From a checkpoint of a small mixture-of-experts model trained on Wikipedia: 4 picks a token.
Below are experts of layer 3 (counted from 0) of a mixture-of-experts language model. Rows are named router (the router's row for the expert), up (a neuron's input weights, with its number), down (a neuron's output weights, with its number) and show model dimensions 280-335. Each number is 128 + 32 x the weight over its row's rms, rounded and kept within 0 to 255. Numbers have three digits each.
Before each expert's rows: "raises" lists some tokens whose logits its average output raises strongly, later layers aside. This comes from a sample of Wikipedia text that the model never trained on.

# expert 18
raises: "\n", " and", "-", " (", " in"
router:117117108106093146108130121105117124085136170112082093101117164066093135056102154112152148125114145157067122139192109143146058190093114189161100162149196176147065149151
up0:109127121153095133114069090146156183146117115141126177109153139118104172100118150107132154103093112133101166100088113110179175096152133150134137081125144110108079060160
down0:181141111162113168136130140132108147128163146117075170148147142089154073152165076179105101109132107071126130140071131162103117064128095135070108158091108159144136135090
up1:120144108106137110163128118100127124124112136125136159135149092132168175125078170119147162151153113164159128174148166107121119101151106170150122093119152072155123121122
down1:161179151086116099172151102120110101131156087105199123137143132128117085126097139170152132126089192070087113117099118149135126208099147078129074148140123078156109144136
up2:099146176116159116139152125164098162110126115135083139142196081106104148121081106098074152099191176152108055157135185141150119146093128052132143175162096117074156161125
down2:119102059128139124143140200102104154167109160170113114098119128101126124160168122108116154134087105125204157136126095137088133188156144141103141155070110152146076102135
up3:175154101120122201157108166082133150175121120136164095116146132092122138138053125103136129116114152149155163152142062127085097172133143168190117126114125109180084177089
down3:155135170106145126088140119146121182149144113054127122167112107126115181167134107158060125184127138097121082138126136126147150120160126110103121106160130113079155089094
up4:165150134092092149196110148072159161151154089131131127126117106139164116116106123185152198152151119142176170135133110033109116068106063114131130073181150156093160141109
down4:152147125057094086172083116154127133113150126133182129129124093139103090142105114135144080158093132100108093163139143083157108109092147156170117054135083179219104095168
up5:081137066118146090090125163155151173149166142105069079133205154063127096126127163117112129124115142184082154091137153102106116148146124153127109145082074152103063121146
down5:138109133202081130157138156215111185195045158104153206161133127129117187186097078085128090157088053077176157108133130162091122154105123055129128119087050140192176147126
up6:142107097144059173092194123099148110129132137152119143091176107117151149105084142040102157115088067130107134137157154117140160102141097150102157113085127114088112134135
down6:143135138137138098125146126127168124167098118086150066082109119108132164118104111203098112118140116158088156157156149114116138129122063116151153126096075151104121147127
up7:103159119176154124135126126150154098103097101126109135152139138069160141120135120188114124120093118169115138085153141143138138141152094156140177174120139163130160099159
down7:145064141073092156091151203124118103103146087098138168184120133136126145115148112065110084100108166161098109137114136121184101133137139116113115085077081124099133159107

# expert 19
raises: "9", "0", "3", "8", "1", "2"
router:135129116105146119061195128103117133090125147119141118152140204115174118132115161135130161115124116131178155135141150214151144158072124179125169196132107145136114081097
up0:149162160155159147146116193073177128116159145136091167112139112115090123136108118181138179160139121144102095157158139123144102137119125119159099172153138076183107131177
down0:097162106142143155150073057127145126133167099144212192182155152136142167143170145113087139124091144125181056154135123117135146095160146136138134081110118130107114127145
up1:155127145134121140123057102089081157105135144141134084140093132115092158075154157150166157113134190113066126107123201100166154131091144112094063173170134141129141093172
down1:105112122161154145103190134137092119164132119094104161137168132150169149136137154163116092147119104140109118123098125117143106156166151115177143056125129107102045139143
up2:084186134114131130123117123124172141100109172171123163157082157164117137152107122133123149129199134125161126073162204115140182122153125149127107115179141113075169180142
down2:100168075153109134106154134127130114141151120120108180053180128110108137071147110100108107154052100118092178174135133104107152127111144102173159193129141165094135182163
up3:193141099159137212173121077053153143135186155173137121174123104113125138109165134156157066140144077139137137147086126126138148134125118154192141139136082152092103158162
down3:104085169094095068115177129165094130143146121125141184139157092106067167112107105107126079073128138104116091088139152084186131094168094167070124100108131142156107115156
up4:116167056134111170187159075141169158153172118205096090106179088121130120146206149123153164124147164122072130171152155190122118118176127092149125123117104122137135140124
down4:159136096174110129144156178102120095151149131147059123123105104162201180165099096164078091134158104141124076128099154110068127181215109146168151141115097141130079106097
up5:114057069185182132194155121188125125128157130114144122117129075171139118145183149140156178156139149077186115173095087110116078144108198133134061138074140109089129091094
down5:086157104168076154192129200064117081141172145145157114110148124125073065087121110101126151098146139103088107154104169118137157133162118103135139094098114107141144111177
up6:102124156080124122152180073036124118121121111093145113159129133120115102150117122155149108130122148128155120136106058223146148083107143160100167149161085119116110060163
down6:069099166188098173115145136083067082130122150137182159198137089171152112158112119091193171104117140189080145134106128075125144175078076082168106138102144081128189110085
up7:086130153160137149072114086078112087145138088120153154184150167123159134145151097122105124098118177171196125089180059132157146115104100136111104203163117146110109121163
down7:140086090102137146168088142151105180098122123114132150135130146152087137149038114128164096178175178167124200101089150203158142162112156126147189134134097151152135105136

# expert 13
raises: " for", " to", "-", ",", ")", "/"
router:102116103096154089093139159099126125135096155111133104166127162134115084099083132136097165111128095090163206114127155151136050059108112146164097138097120138213146138140
up14:148129151118109109142081182160136151139137061135102134144178200155166114168128107093150157173127124164133133099120070218116181086098127159144093111081098120120160181132
down14:038149149121113080168140106157102170139137154156169113104120052100110162141131156120116111097172110134071102082172162179101189085075158147139143072129134128066170083112
up15:078155160107143178109164134089145161153099108142106122193111132177157086076159157127119136132105133053088160168139141076086177149082091123140110094165129123113126114116
down15:146079099117089060115124136093124116076128160075105153086177103125080198116164139130177089088110118174181078116135136154130148172165118176072133161138163134117216162153
up16:053079109125144119154083085142132137135090128071187107132142072092091146102093154087183126143101129133137082130216148100110119147137137082130118109146198090090175149102
down16:162148157162067130125142135121139123125109110166151106121125156159154163133123152140066084138183151162144125150112103158074149102109134205111182142126080153161100125154
up17:129160091100090107127167186090090103149161152127126174081121178101122114127090136115103178125128115125115118091118146078071142103165101171070226172144112112188105182133
down17:175106122147184099121078069130097141041127170130115109115167136093148094128152124129174088157143157142128118150103121120151090178116114085171060080066111109148164089151
up18:164092201180114080128144107081106131118149124119064154101130163120130164154077074181115141123136137110099116115074078174209106137128112151126178141073095108159087180158
down18:155109111107083112204123176159140166157099056100133090149155126141130073096186140088145108129147080097106155106180114136135199160129127155090138135131146108132113166055
up19:119173118107128172108079176115198100105151095106196149132162134170085143060111169136132107104114082084112126150147145069101157165146149141070078126131179128106072114041
down19:135132119161117150155187087083093180152123109163105114115145126110131194183117129066142129133151184142179107101122136183114134147147092113148136149109101113116173183179
up20:090102121161141115156114120088164138118160192183063033096132120199118110145108099142107165133137154181118129127067135179103094117030146105157083118145106148194112077125
down20:152144148110086114148148115132107173076157112078141093140156142096121127071185153045147165120163092140123058128171106166097143038139098095116132121096112159101126103118
up21:125132081097124087127149134146092162154131153098083109101102162122164169137084131107092104188176113144153122127102106149194145118155116085141092127115092168116072143179
down21:135153145163106099113129156107179090124134153136152124090151119082100131134143097099193139114112148116145141113090162029112134103165124140123148093158145109143147125023

# expert 32
raises: ",", ".", "-", " ", "\n", " a"
router:096087094119163150119170132112130123137096126109115142152149139091052130092100116146146137091105077087135121124150157154089125145166162083189166195116164139142133092116
up0:162130106114109107113108151163049172148118081126117159166129102134148081084148119092154138124122168122081153108143183085157134156111146180136079114111120112117124133139
down0:181153128127139110177173107087157131124165087124173120141123135154185136139139113178152099102161206088110167161142115152128064115179105157106144108072184130140182183153
up1:155154151162135114097149140127114120214113152083135142070095121168141095068096143155145145133104159162083116183079120145099113127134116155093140165085141177079138088104
down1:141108086107148106189129116101097157107100122185154125140095173144112162136115133129170104088159075143145094049141136135183107162106153154170144105129092126127202162072
up2:142166101140178145078093112150126212100112078133139135083061186036144149145098154172125162110127123080156137149170137104164159097180114104098103194085189122172103120157
down2:097100098148162122135103091118120156120135107127194102087102064113054127156129137131127168063154097183111133110141135054103098121118141107115094166147147098139144093103
up3:103113096128155177119140165112138138117060102102132122145112123091169120056170111167154131078156139110186093149150136134157178085150158127138120181063147167138133172102
down3:166158137107121121060110111169188143103107186126142115063206152095125147148098108120122191101090154187156118120066073149156099108105143125119195104164150111092119113094
up4:153119114198081081099152172148086096108144160133112150109116108102131137054150102131089099161167139179128104098091146134116136119160118133099140165167101085113145106111
down4:155106116080147110113070147100080129109146134119095148176115107144152173143112149156189127170107096145116116103097113112098118131092097129128115152102185084091133070119
up5:147101084142136163124129140116131198111210054150145151163134139181075105105098122124149112086126089164148097124144096115187140154124079070130105102116101124108107148186
down5:095158168112152077150170123169110108134094190135105116164085083094108152108162120093094149113157126104099179124119127123043167096076099099110144175108099144152136116120
up6:138135118077097077160125104197106146162194138099136127134155184149098210098184139193147082170184147130107099080172187091126167069087152128171099099083129156091140078081
down6:147101098102135081125118103107103129104189128131133166104109076121152145158115124086104155098140130174136121069147111122151099168081108150095124088163073098116128144119
up7:100171136087129142148143155082091123138152121119123130092156187123157167124113121074076181080158134082157129133150119119131119111153068145130118167136055117159156215170
down7:105112186189152160115145159175088170142103173136065108190160164103077195147105102133126150099147137158120106120093092087130109071097186082098126134181175131138098151139

# expert 47
raises: "z", " of", "us", " and"
router:114105109106137134124118147106131127157115136102116121191092162104128134130101158132102159120109105055135217115140108130198053162140119157153100144143119140161127141113
up0:172110138048111101139066151149068091148169145138094194135138133121165166086144133126138149120206124127167078199099158102081128115118128110151132105166142101074118162131
down0:112116110151128147116145112159135129107054155066201077129071123122105129140141140100138141117124150119134088151109133064154146136099144141128087170137126117142085031087
up1:194133126126102129146114079113123075076057111171097101122107046142159105054131070098172129183123172154129113071110157167128114163234096091166109132168138110136150108102
down1:102107145090116114102110120067135134168119097132136147115115118129151144113158169151158135135108122121145090153078178129160130167098129103124098141129168147136164107112
up2:099087068088111077139115129121202091158128149121090123132110101127150117137134169128141155141104112142116110153101106099134106074087133116169118132129057108156144107106
down2:169175123090097223235121104119119154124100129157158211122111073103111149130056079141139121086170098089087126118135102157098206213137128167134158103145153152100064152175
up3:147115189171096124159143141126095093085151121090083132123137109108111181115088120149107095154126083088148123147112135133127075081087130185146241145123074110115113144142
down3:135131118101071214105120132181151136122130107125105133143146156199146071135152129120100207157156139101137106098133112169151112146157125125137108110112136165115145131147
up4:067074150180193157107189134141128134098121153100090057050090197107134132102169156166153160112147115132148133124108136164126137136177103151168131139106140190135164113186
down4:171112074114130146120127124097150128103096126175168163194119161200120167168111101116079120114093102159088068120171166105119174073111099087174159105143126115099113092138
up5:068108167146094110175067125204090138131142146169102121095099124110100203130152161099147040116161139114228136166111113098084128160165155099112127124049161116104178097086
down5:125126117156098148074149140118148130109148113148094146153163083101119057122104101175093166126112119167082108119130077133165175103128100184149132169110026180111133156189
up6:141118116076134127089109178120125160127146108149112131106157198122125112156067133129106133183124146165120101111189166104146138150114086121141148170141195107119128121091
down6:210154110149101144154093133134105116094120140087122205134093132137171180127137092174149120078109068099132118134144069153141145124131120088151127098057113202147166172125
up7:079157114082119105124083138123123154130183132136081066126158160110069132151096038120139175129150146108112081162169150115147098152136100112106142181099074125138127114167
down7:162123159189141127128154115160120072185081133182106075101107169170146139117151142139186110132074155091181165145114129124119142079162088127169208107095143140104099147192

# expert 36
raises: "com", "ie", "ar", "ell", "al"
router:094112103099155116093157156087097114127080158097103104169108173099085098081079133145111147110105137088123205153153145152128071159137092157168155154123150117178127113083
up0:117081127134117151136148157104162144119114157092112100111104120120172107109111067127142025130119077140084116181155092117106123088124169156124161139087139219123078168181
down0:171180117136108121191120124100097158133197109101165119141061148146055148107127201069097158122117120086120131100110136077136152060197102121170142103165133080124145126124
up1:135126109195170123173131145124126171167140090135057166102167112157140102097140151126200187098101143154178117198138120137169086114107130101131141149164146113125084082103
down1:159104147120106158125149111193102145082150131153191156140117119175115144182126152165162091111125112193128084104090161139116094162120197135098111086108117138116164184173
up2:127060147168191118140090085104178169134148128164165180111109068186118125118100084130166149073120127149159111144133127097145152180144129100157092140119113131098109161160
down2:176155065149123127092161198125132127125154092107138124205117174111158091074168178134080097106150102132156068124165042089126072066107096083130129149082155151070096089145
up3:124146182089121131188123149166168074080095085097067132112082105083142208119091119107111115118196209173134114112107161172101155112163152173114104128078139123171110107118
down3:094177140133162099094138145099075138138129117120168159106074061123105170136090154047099131129104166084102080115162128140104118117099106151072102159107113150114119108088
up4:168126116186101151084101093171163103158103134113141190164101119115185148148107166108092164163048162111119072164138146149165127198116092135107128100188115123181101179114
down4:074137147083134125121143162100160156148116102193100125093155150073123126161150080153117103089174116121111163101172102153057112121098163087164166166091111100086176040148
up5:127120074119136078155062124166112137173185080148085061113149167191111123120091132069121174161138160117132119128130169118155200133115144093074182108188067106087158136172
down5:172067191124129100110123171113105153159129079183163163115163129129138141138150122164139105163079117130076113082148121116191114148133081124195104100087141145079101131160
up6:062139169160112082133118136175094092136078207172080103112157076128145136143142144180136140176170115117136179143139119149143137124088164112099073118166153164089121102209
down6:179131097177151089146101147109148165171161129168156146116122092158099128115087119169123077121170123067154088162145115107132129109133119127141176096162145225186134100176
up7:124093168144110106149143125069119090130097126099148188094117151119109089141159163078094193192121161151120122082118129101105147139135114159108155170154197169133100144143
down7:088082100119109166115132139101091126120147111085156140156152161105098139148114115128187090115104116175137081110090102120086110130124190081099188151077161095186108110099

# expert 11
raises: " (", " ", " |"
router:077120120041099044116162153113101082170091160073080116147111158168099106154102103117131164175128146144136113134149097138135118074075115118189144135076125143155089107120
up0:131109106123142101159126116144065150125134128150128083067152130169051099071115139137097178110161164202102123175196080110124155105134133161149089153120124131131129036127
down0:112112104087076140121120127081119142098136180099091099151092146152177120179118122113162093121154143062119095118131119136160197108108179091121118115127116150130110085127
up1:078108131080134154095124145108136134128094115136117108129080119096117102059141112036163141139068116102092128106139114159078082135135152135068153139115099144204150106075
down1:134126115185165051112129118081137191111134171138147173156106128121097118181130102133055164134101126136163139115094108103199146083141129191157122113138135112127082154234
up2:148151115071169138130152060074139148153120105086155078127123133152093149132138162084154179118144115109153103154137141141172083096133127152125132129087096145104086139106
down2:203064136132124092127136175130079153190078173119093149126054078083066122176158123092110160121129111122177103132195135088117121110102118130118155161172126083187168080112
up3:149128139101165049119112111126094112190160141151116094116129138124074164103102149184150149153129108120148162129119108154126189150131129181115146115087145113137101083133
down3:136113059143104121131136054119162076107115144080156124144128104189133126159119112122117076115142113088130126170153149148111106089128108111188121090129112141113132111111
up4:155140165123132144142166123106162118184123177093156159168124163122105155108176138087150124146089183107127074100126188121122122139114164159117121066110107169067100119102
down4:100117139127105082150151113084081124109139097160111059060153170091145116137093118146099115112143132120157208104115085099142078117081128090125148124113093101179144092138
up5:124145120090106128166180160164106151166164090129156094116153139106108160043126168150128164082149181146161123157145097168152199133128103094104127072120187099136106079133
down5:118154206159197127176070124096128135099141169154139168116094114126134087150131139126151084160093117153087183172066138120140057169112169177150170120112051150118175164116
up6:109118150122138087153137137064097080112096115133110171157133089136076115112178121163155148172182133144122104086138102097149074141067093175133147141180149141130124125147
down6:112102118143090120119148165139165138131124141132175172130109107134158124162026126155153177160083077166117098078117201118068164133083120076085141095129176162161143116129
up7:131181107070128104104119057145144120133109127172090167159139120123087130096136162110114126106138104159084133143072071176111160167114149099110151157149126117156096152119
down7:148098126182116123143158149102054146132145123100198137125172120150192107130113174133158153119095174129113165158201138106117082058122105115142093131105147154058173100161

# expert 42
raises: "s", "y", " –", ","
router:107111107104106192112116154087104082123090128105059112130168159157087104132111153110127156106128143118111167130164105131167162160107142117186161176132144139199114099083
up0:177175171149099105135137078114101107105153118158150180183176089106148123150080115204078116098169091133120159123091134108071151166097150105086107137153123125109119096119
down0:157188113105162112161089094126100144135146081144122132097110117140108138149158165129119132125162176120151104136167161107087081145168087090128140117087095179118138136195
up1:123125131084178174124128115097089102188136034154108149124123096144107171153102166109126207178101159185115116165117180124131141094079137173155162142154160107134149100155
down1:154081105130154115146101142119193117152095149164088077126057169142127143101117126104191126071163159103159156121161106165141126165119121203105131149127154102128134122175
up2:102079130121093131132159117154184068131098133062155113099125123106109102182127065138088171110134171115103153118149239203142083128178102098153093108083191065103070148156
down2:110146128123141179143112128105086119111126130124163197089158131129060108095117133109127071109094141108153136082169123105094122147091125170141110097139079143092109107110
up3:112121112128122177183117163036112157126144105112146116117047094087151130143101110082130179111239186116139149113109096155166101093099150137106091120109143111161157107114
down3:093153098099132143105121142092126162184122115167123110122126111131105149079111135158118131117089121169078131177030023139127184153076106118114062142086140119121068141083
up4:134105152119146131122168054091112135070137048098115169172117138114198119164100119128136195111102182171154092076143112132189138091144130104118121215221099060144097174182
down4:121091177124111099135119103126131163146143129080140073143135077185150172169168109116179093155150147125221160092131132125114134143100134194154196065143126138194136136093
up5:103153103154115120109099149093156174128094100156092078145154129150102138123163116084156086123079124149086131179141021119157107108151131132134097123134177132067155152127
down5:124127141116169185140066102104168109146135112121157086120149125201041099137148119106162209106093123164081142186084155126159095171125186147076132148128137129122134159156
up6:069150109105152167095120133131116132114108123183106137110204102113122167125095091126122124171159146142136145151175146141095096181172076144165131134060125169157126167096
down6:164166145111091116088058157095176082089186096175110125130164147136092118164134104159061112129125129125148090152096176092097148166106112068160106184102164132169146157141
up7:115143096096121173141146145162111074113148165127077170123141080029145105065182123059110165123161122141088112121133177079163162157143163119123162079123087108077097141201
down7:162081102120117176131105150111192152157101086124162130136166174129110124116212079150155102161118135100169116179107094186137125081157127127169168202113149134209124128139

# expert 6
raises: " a", " the", " "
router:117118068064133150093228118110129087139112153129134112156114136148204089117123172144161172153160156092153096118173102164173133120091140111182144081148135132080127132093
up0:152182082152149102147103080135158131156135175130113069109131179171121183135066142184154200165129147101089169120180139114098044120154100108143080117141128148130126157147
down0:136094137133153131073146133131170127106150169089213125122118164113083187166044109134153114143154158118084172099135131136085141163174137121116060108100094165164138084106
up1:127091096112131115089113149137112064120124102139141089093102090099086128114159104078120100118107137137178108136139130125151137053180209062146151109086092167061150113161
down1:167115183136149099120155198106148106096071106104102126139116066177107069107141169167168166101118052118080121161144135131136120140147147080085203107111088146115126144164
up2:118180097186100084098104105146135117125164103123156061187118118152112136105164132169090204164177149184156110151113132145092162163116109143134112144145167101087123110096
down2:170123146188143137076129140100110134148139133061105188145094055150158152147073158097085156153073143134145152164078113134110113113131147100133123144159131114172138122094
up3:108189130129137086159140197127107174097099069102169159136127142184133077170162141084091114156137134159141119101112130082160139065155117142217113144153121144105151097200
down3:121104145185092107141103098173135134107112113074168118153088091157106141113166110177088123146135134120145191099147126135178076122176165100163193134123148149100121104143
up4:142117134143152193089116116149158156130137142118124088141148133099104184121038109179150205169126168105099120158149086129096150118151104070153187121134154106141133089091
down4:136089103175137140179178145142126105121132122131114120148138145129099065104154129091136159109100119147103122138117146115101073126128119183120176173164141094240110204146
up5:181115115099112130107102140121161114166096186150148118106093216137123105137137151114124134086129093144095118153100112102136134100140166097167146055095079185130233117134
down5:121107139165073097152176060132132128177097155133106149172075086098124097162132149167125168208136136130150169092066101125135125115149126134159140103177114121122092187162
up6:174122103173130074204139175146113138090099151079110121128101116094148105114131110140175175163147132121134121112135191104106028110128204147082109119119128186120105043140
down6:102114096120143129128093113116129153128149121173150186180152164170104120129107124085143150064071081127112143105100110113123151165165136108162103146086109122147113167116
up7:151148085129124052186126115111119122209131151136106089121130092144115144185126134185087142175139113145128072082156146144133155185092097173148100120116123080215157156136
down7:132109169148141156085103096121135141100117147134126109077136157105140125106122088117118149139114119124171107140111133116189134109158156142089159130158104188102129103201

# expert 27
raises: ",", " ", "/", " the", " and"
router:104160123112138114130103179109080176125093173132138104144121196096076115114123111134127157070125150094163151105140139138131020080186080155157159210148127103165143133121
up0:063121116098145140082139148145167133119113162118141168173125069086130111109071119096122078105081130149197119179157192150142126108158091152146091098121122111064159145129
down0:136124122156148108100143159090098158139180140129126137132169147136157107137119123192118163164106101132131154117096124170108104137081202155122103130138087128195117115140
up1:087172216125102090152187111134179132146129118132137127126142149183087171096121167164134159140145163116141095149140105147126150129057136158148110097167104122085086094143
down1:097131058178161117154111091128128135132110140169193159146142162134109112119188107166145094119103111121063139167148122132141158106128126092204093120083101113057128121180
up2:119137145110114060133153095114150143143102152109139177131140114199096101112063139112111119089191148149158165100192081121167163098173104133135124159115104106181105068125
down2:149152162115110133123171195170137131151094170092088141157111136141175139142165144140113091112200090112147149113169140170105091080083093085120102083133138139107125122141
up3:161158108088141145106103098130081175109140181111160113150137087135067101151044094137150156156107154144135078105198146135124053069157156204164127155090149152138132128128
down3:114160116103066161171053114153065118101087114112117100129150173080134134146133135079081119135119131076136094091183086176128112096165121138181139074103132172098199137152
up4:149104066136173091111128085145157160131138113143157169179113120167188129121127141163160169143155110114158153147163115148151131161157138172126155097103030099146086150107
down4:106171157112134198181075116100114132086160152124081101118163122106097114143169131133121084114130119142110106096167130112144147124112102103133110143112194154185113146114
up5:137189066134169150130146155164128159123109103123100158098064118086090158082153085146143158140161098141140163084119111157200131135119111138069170132098036139080150079144
down5:148140176141106143091104176128174185175196124062219126174143076145136114116087151137138154162144124137159084127146154123121154107176133120092101154150156129139119114117
up6:159148152040115129143105123143107174173120132093140083162116108102096155082121125102168164176127143110072160172174169118118167143095186080089173132116142062078117141203
down6:127139156146139145162125149134149156112133155116102235149095124197120197178151087096165113118152110112128101075065134072124129148169098151136113151149124114111140129081
up7:185205036135132097064133171137154127142126128119179118119129139142148150123084107202107142148186114178101120107111188154149126119167139153081134112171057144178161163120
down7:074151139135115147161134132125099081119069144097056076112109127182104132177079148105162140141172147096154093157134115135154137110102134154167134053115137159121105138121

# expert 29
raises: ")", " ===", "Scientific"
router:119131111133127125116122147118086127137123189100091116130008130095157112157112123139081135129131120141190103130132104180111109069167092086140102128095149102137144056107
up0:148104126105154131171043148120131083090159171131107137162127203147126119130127155048154107152081129155098122131160157082136087138148082110152140081144097122120094148127
down0:144177117156083092157204089117134110132107096210081156135126119088047143083137071111122180104151098153150106057157081143165152101127133176134136186152145099166161160131
up1:135174067137153110092118154181138075100155136080120136138150104100103113153088156158083214113104204089117123159117105161125116163133121116149111128159097098060127171089
down1:134146134111091112091121122139116181066126110111172151113142147124086130134168121129164130100132060109136101185119130119118160119151117088087126097120091120181089124138
up2:145116108100142059175129091140171087136116089139106078118143131114126133192129125203159185112133149084138138118150153072106113095135130083072138125095127205141092099182
down2:129177109143094142081138098168185128137115119148133152155148116111124135226189152141158126147110121125192116198106156151163094097128116136190148098137134133061086160128
up3:169116130162143144140152139164081133077110126097172064101118168161123151133108121131117066123178087079116101120096150171112130114125151151160126150120072121083175137073
down3:123117104157123113091113127114101142127169138168140144140133082098123112123119155103138168098059128128190145146129080113142092122129137080143128131084161112146110093125
up4:152113129109174124137115122123093138141129070113147139108129067128144094188129157057102119112112127125141071161150086142153181166114156135139189160080160142091138133125
down4:162158159126125101131145126173121120151122182112108167116096139120146111114160086191089147132073108149151077141109150141087139052145058107162065103121118092170125099134
up5:081172129169094161176178131051097147105085119132142177137112142195087165051139080103165110091106133156151120131136155098121135163134119076156111186159113187160085170178
down5:111130054093160122118124180194117185168121080097176144092138122147136163176130100154100152141121140124132086159073139131077174109133160136091112138106144118091137065132
up6:108080087088149124073123121089078114178071077111117173108125140131168135116074122160093134171154138135088164109103153150102170091094127143133130087171082083129101151175
down6:140127150149178087180108148153128118115177124085141116146132153201102122108117139087136175104126085093127123205110138096189083089160128131083109170059181135056107150125
up7:188107120104158082174139096079062025071141113095127100122134104154104056118177097172159140116129174140164111080122152143132120139200069168167196110169168130067113108187
down7:123075096137078122188156142140139120086087107123132128095132125156122151114133149107131115129137120181160105179101113106114154098071172049122096133160150135132125119125

# expert 38
raises: " the", " this", " ", " their", " any"
router:122158063062219092106116139105097136108149139132131141082212108125095143125110179088100178106101123149148146170175117128119143155089183145107126164150215091135140086100
up0:168114134067156097130122038177173127134086111155140112121091091129138130170070088102159095162126187155122133043188129079134122121081088118160079169128178140109113120116
down0:068168120118114176094157174128141104075165115097087106081057169161187166166167112153102164071133105123128086176077156162168157141110134127108151126148097152138078072145
up1:183070124146182134110134176111100132136083077145134156076147147142189111090184129124145179057089124145163122155121082101116117145110108200129136150041097142079089120161
down1:156119139083118129073126103160134157145178088157112182154122119109094140161145141132096150155165196139152124145175176119133093180056159152134148170129130136161136132107
up2:151142095104137152140133119194083119088079136132147108093131180117113161116104135161073142121147143084155129145093127083135139132141164101065129184087136117170147172077
down2:059121145106195099094115127110160147138098096114106117088178095137130063155152107093168159094158183087086115068136092210093164190158120188141115107158126112061129102124
up3:096139108111131144096130128123037158090157147138106157108126163135104191097088167102104100179136117187149120136111100150175102177095168111128128116091149094115076123112
down3:166123132166128111148112162069182096149131173111120100177149077114142126127181146109121101112129146102078148130142159089132117057168099144127175108188130136121105160149
up4:163150110143095117098075059089171124146130178155089119092119081118128152155208227168141140112154139075109138133142118100136134115146135140098113131143139156119106103110
down4:134150127112102111113138161179126147117110134149144176132105098142123122164114122124117112132120121138156143130210066144104070069074046131169115070140147142152089115093
up5:115142123115123073103166122126197076130100119204160155080143154124082118077056153167075105125141128138132107092119153136112140093162126198129133117131135151099150110103
down5:135124094170158113171210127127148119139071122106145091100114144070123111141126119116148158138098157179094098143073147123104121093142095166133136149117081082155122102122
up6:078198116157146152125115163136082161133119118145150124154097103075093110087104067139132137095133151135133146149076128112167148140071120129147178076089129105136128087200
down6:154044173153127157125135159098126128114178109100164081123178108197080109152170069154145154137179070134174160120148139161161132124099130073065155093114114157129064077118
up7:138148068145119094123129172073115144090163066128127182146093133103153108168113176138159132151118106125147141154114163166116131148126173092085146117179128159082108093120
down7:127103160133125120128109105150168201134117169112142188048166119102136139152106092102106091099060188140157118141161119093118139121087098152155197130094141113166138115090

# expert 15
raises: " to", ";", " on", "ian"
router:095114099112166103107158149106107121162081157110099088173108182119091070101088127134107159104114134119160197128158140146094088153109074153182161142118137126170109141105
up0:120173077131189089089162134158158078121145154170128105068168166102154082112145160203084132128133137107169117074189176112111120127118191179167128175142132117121076138103
down0:151092155122093174160152128123121143068164130127059145159095079110156148146115116151146130112145140131120069157123044177089153141150076110092110142162131134077111119179
up1:153107093120123079183135145077128082112167150152126061112176129142135146172102125182083191157061132125171109076098135082132114169043130094121101181117154088135111079130
down1:154158136153127171098115134122133084133140153091136103089070099109133098087143157087180185166183175135104111126138169170099082101197144187103121160132126126135133149140
up2:126099150132145089123121126165122179171134117176171119134153145182123156080062128188117170162136115165195160113130058150162132133126085162124148049159118180168143138134
down2:078144163046125145131136100112164120102163139121061155099112099144108158183173160148123137146129097040138162142105176125139174116078150171093115136140180104115107133115
up3:067193099096102127092181115124177097170076140140228136145098185159167073152096121147172141115148065106105105140112114141101118153138116095197152128185195150140121132139
down3:140155128142163130163113180117123155127138112127104150127212097188101112120157095171103141097128107084142143117105139092117089107192117168135127118111113122143146139130
up4:155157122159098083154127162151127145153163133151099109147088142152152103130100105134095136062104119135168143096122151145138167070126181169198124114148093083089127145126
down4:139192142129152149117099106136137164120076141165152146069104152096141073170118171158119165141183136161081139129102099106116118153150109130129124174099159159107090131145
up5:142168087141110125115059148140138149235117132103154129165141080130189137079085164162144100095088076148112100142147112149151134141124139116137185121099127124051128127162
down5:172099105133127145106112118121151155081162096082166156171125136145101083139160113126105156154131148097125140142101119184127134100159108144161134140133027128100135113169
up6:142128114068113130122132104100123127146095194135157165112129146123137170160165111139119178134126111111176181070075118106134120126078187076145137103144133154178095140126
down6:206117125124148094081095076103079166153174120130065081131110169130104078100091165180144142087110106145091158140119133140102175099155117111120147172115195122097106155153
up7:118138078159122114180083136090109153156105107133088120112113141110132105121112123075162158141136111161164078108087100143066175177118147142120113137107151100162164130151
down7:096143164139086154118085176165135132097101189113123092086132075130126140151183126125076116140141142106142142131153159119164102117152128088155148059156116128161104152157